From a checkpoint of a small mixture-of-experts model trained on Wikipedia: 11 layers.
Below are experts of layer 4 (counted from 0) of a mixture-of-experts language model. Rows are named gate (a neuron's input weights, with its number), up (a neuron's input weights, with its number) and show model dimensions 0-159. Each number is 500 + 25 x the weight over its row's rms, rounded and kept within 0 to 999. Numbers have three digits each.
Before each expert's rows: a language model's description of what the expert responds to; "gets" lists some tokens that make up at least twice as much of what it gets as of all text. This comes from a sample of Wikipedia text that the model never trained on. Tokens count by the router's weight.

# expert 21
Units after numbers. Measurement units and symbols right after a number, such as m, km, ft, kg, %, plus than, times and and in statistics.
gets: " m", "%", " and", " km", " than", " g"
gate0:481508501476495477490493494529459493504514532483469491518494488473485499505506546469517513476475515459512482498507518527510483501486516497574512519489496514516493505476506482484511492524518542482457520458506508466452464506528515523494476490507457517505547506494468483484490472486489516498507523494458493516534479540501501489494462468521575517544547467433485512498480503464537417503507481468497464518457517529487505496473470512539537526484498522485462499484479517462518486527502486
up0:542491549555535501520502527528525500507485525551472513474472503460553499480533509477510542477488485503506540466479469520522457487499502506503473492464451517449492513542512531518472521507498500525516477480531511489509525509481505487536535515523489528543532494540514546501530503518483511511495520534497505507492465502515473503562476501519467491499477494478455534474478524488493518530518445506538491483481498485470480504534520461445508496546481487532505527502511470519521484507492491

# expert 28
Periods. Sentence-final full stops and periods in abbreviations and decimal coordinates, such as Nr., Geo., and 82.24694.
gets: ".", ").", " .", "'.", "}.", "%."
gate1:504510502501518473512478517494516497507572513490488538491550531506455494481438527508483511501513497498454534483508528487517476563495506483533476494480483539487506508531483456532534467522473483514509506528500503458463514519503490528517513504474453515510481477464510504502501496514494559536514525507525530506506450508490460498536492511493501533495498465517507508513527493533526510533444510484475540497456470493504492521503512536516547483433498520503506544480500529474463507463498471
up1:492489510471564532495542519497497478490524483488517492529534464488475512494525534497470498538496509565524497483483498497487533522484489530491513479506483498466476475526463551459516497511515473521457522516509509491520511480495493493460528470557491541457516503510509527489481521508497482471514505464471497473464496500511501486477518504505505456497474504508473504493456496495470506514493487511544494539482555472512497454522476483488487478520500512556465568547491505479553525489462544

# expert 0
Digits in codes and tables. Single digits in designations, chemical identifiers, table cells and track times, such as asteroid subscripts, InChI=1S, and 3:35.
gets: "2", "3", "0", "5", "4", "1"
gate2:508480448512473501498459526465470536487529505519482516507501524516493473506525531464469491496513478527489502502490499485534499444483538518475509486512484483497504461474509452478496538498486511477531511482512516505481481502515492494539512474505479532475476483431454480483494553485495503510508485451522519535469530507503483455527459522464521511530511451515523503507497449465481530462527545462469468492522504518480513516492490515494486533530483478466506481498550477538484451538511480
up2:541543466532494472524527511465479475495488502492492494480502563444497475491522487510491477479477456549508495510479485446481495532511496486483522501478513491496499536464484483472488518529506532521539521490501484522511462532484472522471525508489506504491526504477506496473545493424483484491509528523538509524530509492502511497517503490488497526503544438528499456505499507489464462508484512523501480531475548481457514488440438502464489537507514477520496496498518472492519494444495484

# expert 34
Prepositions after nouns. Prepositions, mostly of, plus by, for, with, against, right after a noun: episode of, insistence of, featuring, regarding.
gets: " of", " by", " for", " with", " to", " against"
gate1:490486484499463506523496506508495527487482503480510499507478534507473555525468477515531517508513489472499435519498470449509538525473497486460461490527472519514459490480464490498533504476503451493498501467490470458453510504513493498483481515456479523548530486520518470523516531513522499465514487501519507510499536504513489522513492478450490497487462451495467504538499517535522487493506474502507499492542447515513511518549555511495506502489539480515488496483567474554537475495533536
up1:533540519485465450502448529518500471481490439534522496500481476495532482492504495537487534533511514500480480470471487533505511455496546487492526483507500502476459477527520495491511482494495464532530562481537493485475455484524523509460534516512482490527540462481510501461470485501470525518459533477490539512485490512510539549529433484526498503519532524517531484484465465491491531517478516501499483522492471534494483502474485539493512510486463497534502542524501511524491470493509501

# expert 13
Capital letters and nations. Single capital letters and initials like I, O, U, E, and country words such as States, British, French, England.
gets: " I", "I", " E", " States", " U", " O"
gate2:479444533520522489507504480490500499494516461518464564531511509535513487450470473498495531476475523506507495477555525490450513484487521518533534512494474491508511519479456562446501523509518497547539501490525486538494534499519481509538453516537457512519545476518530516502489505523527495531528495496519485509558480496490500526467498485485517488484493508452450503521500473508519507530500469512501551519484483488457486477477481471520477505496502477501509500543491506512450484500506481
up2:491470532531477474457481482496476469509454478511480487507486540534485472483472459520480507510482523514532440493523489500498497509482525475486531529510511487505550493466508522466508532481495527544473529536503490492528497477512526477508495490501465540516526505477540554497529511507490508515538479503482526473522489534534527448485504516578497517508514495482485536501507459494523470489462485540469531480499523447469528515498471496486511479514508509499552468545463511496518472501509528

# expert 3
Closing brackets and quotes. Closing parentheses, quotes and brackets ending a parenthetical or title, often in tables, such as ), ), ; ", plus list-joining and.
gets: ")", "\"", ";", "),", " and", ");"
gate1:557511469487521481483458528514478482501476500453534552514458529493495533512474541519523482494550501486501455508489486514489495486479537490529511515479496473496503485461489491493470530491496538504523535534503463496474501513437491505490491552487431520504501467488485497467482465537515502460502487480512509483490519522513546475472540522481555513529470500524482508513493446467521443497470491508492513514542512523509489547501483528473454490480485462496497491508487510482498478490474505
up1:452506472521507512442544510500487515491536459477528492487509524505493463573514501493493486478468436470499502493546517498501506498534503523480506513507493444530500540494505519505519479488495479538509461484506515533503545483510512537504507529502536513514444500512465511518512538532469495541491521523508501481479521539523555476482508489493455492444448525499464497535478490513493515501516495534531533483450492487482488512517510502513509517511497440516534531497497488481477521513518528

# expert 39
Locative prepositions. Prepositions of place or time after verbs like born, based, located, such as in, on, at, from, during, within.
gets: " in", " on", " at", " from", " to", " In"
gate1:529515526485530492510473452526498546497489483471485554508495495484501455512487483486534500532472522488529529514471503453523550441492529480527508486521469493537510516482435503515482467503475520492470517517477512473469513491506499509485490489501471473529524460526523494499526539494485498499501481467512526537548544507542477519476507508522521484533488505526481543507485494566472524519479489561507505474455507479537524531544502496547506474464484468472502512490525509499514505501499490
up1:481484502505488493481477491510493520456474519447462515514485497483507459484500487474529505539531463530504480507479495472518517491532534504470476508484475487511467513521494487499504519476505550490500487518526511506504532518547457543474475472527512515486511496533546503515459486494492502442487529520489518508509534493538487532500488474514531508520509476515545501510525443546480549527534445518474481483561506492526536528532514526541484489455504471527473524485520530470526515536507484

# expert 17
Table cell separators. Pipe characters and blank cells in Wikipedia tables, especially election result tables with Party, Candidate and Votes columns.
gets: " |", " ", " —;", " look", " bene", " bul"
gate4:523519522514482515519538491493517460495500502527489507517470526463488499472466537506491490458482501496485485461475514485474499501538463494470499461530544538522529471551472488507503512482468479462534502441528469518504476510529513545513477500470519477514486512510482482512496508491424537526487496499494494513524487480457517500530481526497474489505561494556498503478476527495499471477506492499451417516503551478508495492481521527501481490492508464519549490507466470520479498478493486
up4:514534521472501469569507502544503468497495492502485556526459502470471514472484509499494477488491528485493490488497543510500464517543459527491471518528562514498479484548488495496487490504505498495489489495529524532547484517539503525516487513539521468511498491463515467523484463514457525487508553495510495506523454466454530558511478550466455478464526506566504507520499492487479488507495507468523471515516498482491509500495498509502533516500468480523543513470485490539531482509519500

# expert 2
Definite article the. The word the (and The) after prepositions like of, in, to, before nouns: to the ring, in the city, the same.
gets: " the", " The", "The", "the"
gate1:521517525473506523495489533494466521475503495415465507513557540469469484519504499509466541505456537452458497565470495471461471510487474525522452481487510501481493485487471512533500471524508497503495528466503468498500540490525510523516519503508547512527499481502487478507512474484477465484544516507497526492481546504488477490502459538497468467520477518551470504468512511495450536487473484525482488525474461497485549482483466474504485487493488505515484487514517523512530492516523509
up1:507492491568493501482528483489504479477487513514517530489470459582489521464502473474569425486538453497513511493511458520507542509491529490465507530503502468487498536492492465473546505513480535470496526516536520527516520501450455491472516502508513533473487486487509529517476524506486510487504511504516477502513497509499510535468518456499488527462522516485535492449520547510519486538519519488493520476498510464506462518521476517479525481485490465506502522491508520506450494507492471

# expert 14
Digits inside years. Single digits within four-digit years in dates and tables, especially the third digit: 19[8]9, 20[1]6, 1[9]50.
gets: "9", "1", "0", "8", "2", "7"
gate4:500499475496476496525498483512509478512476526489554516478444523518525447505559522456470450486530490500509547500501486562513494491512492479496533490474476491497543510525523501545494481534475505482506539484537521500490519490472484485517524530495534514471501536556492517432498516501523513505466478500491490497454506480491514511506481492480482493433555454527495497495505510523513543488496543544509512485530487512486491486496519519499469506489544506479488464504502487531522477464532466
up4:510471487532514515549475524520513538487472521530488504480528525486509526503518459456510511504497525483463476501531508489510479523483435501519512528469494476527526500539513464527482508541475460504504520467477533554492519518474472520513525503468512505497551503487505509461501492485532526506482474487482470483452541515457474514526518497465489507508518493493539504479510531470516484521512495494490565465508531478477532508515492484512484529466556518493528450505453455529470514506538495

# expert 12
Final year digits. Last digit of years and decades in dates and ranges, such as 2009 and 1990s, plus words like century, year, and ago.
gets: "0", "5", "6", "7", "4", "8"
gate15:528496471504519508539502503465525497445522511466517487475478572512498517492451508492526513471493486500496486514448553523510501508514474442492513508479502524546524539484450481502526480470504546534514535499492472508526495492488468464509474488484506528506476464476558521470561501507506513484494484530492493448474489502546501514544501488477535509484550489512486479507508500512466532511492464488478475504527498504523492479488491532471480499500472454489555508474514498512493475521515459
up15:433500496518502535461482493501453485513524512523492495508512480494495510523513476532465510497489521535468522488537492535497507512466492525493506529451538504467508505489516545513471533510518492463551526513521528483523500503507519499547538555486499531509485512512443487487486485510548471474530518485492487493533510503493487469516489501525467519558532502517511523505510463512546475463477511522509519498468469487455509470539495474476498538506562553502487523497470526502484511467520540

# expert 24
Row and list markers. Table-row pipes and bullet dashes at line starts in election tables, taxonomy boxes, and infoboxes, plus See and Density.
gets: "|", "-", " |", " •", "See", ";"
gate2:514497559484482453496504487487502480527527480510506465458471483527494543488478533495479517466510507492503515511488497536513490495497500472480478451489456460484498509482513485533487446465444470461490538514530518502469524486485484503480469509503489473506512451491475486502471482511517505530447492497515437509512478444559495494478501508485505485459503479517518494538512476490531513508466536525492520543495539456517492516453485502495503523495515467508547511508491513464553537477480520
up2:524454494482489524494502491485505524531484545481498491551539480471513516506497493476479515434520501526520471518513508507533506443522460461521526506458494470519524487492488510498494498482456501568456478501503480493498474536462492503525525502535495528459491498524520494497493498475473507468490480488470520507516498465474502487503522500505497500475465524502499484528405484509480525483487463541465482475502488540504488496447512498506486466520537511511491504489522560496462512543463516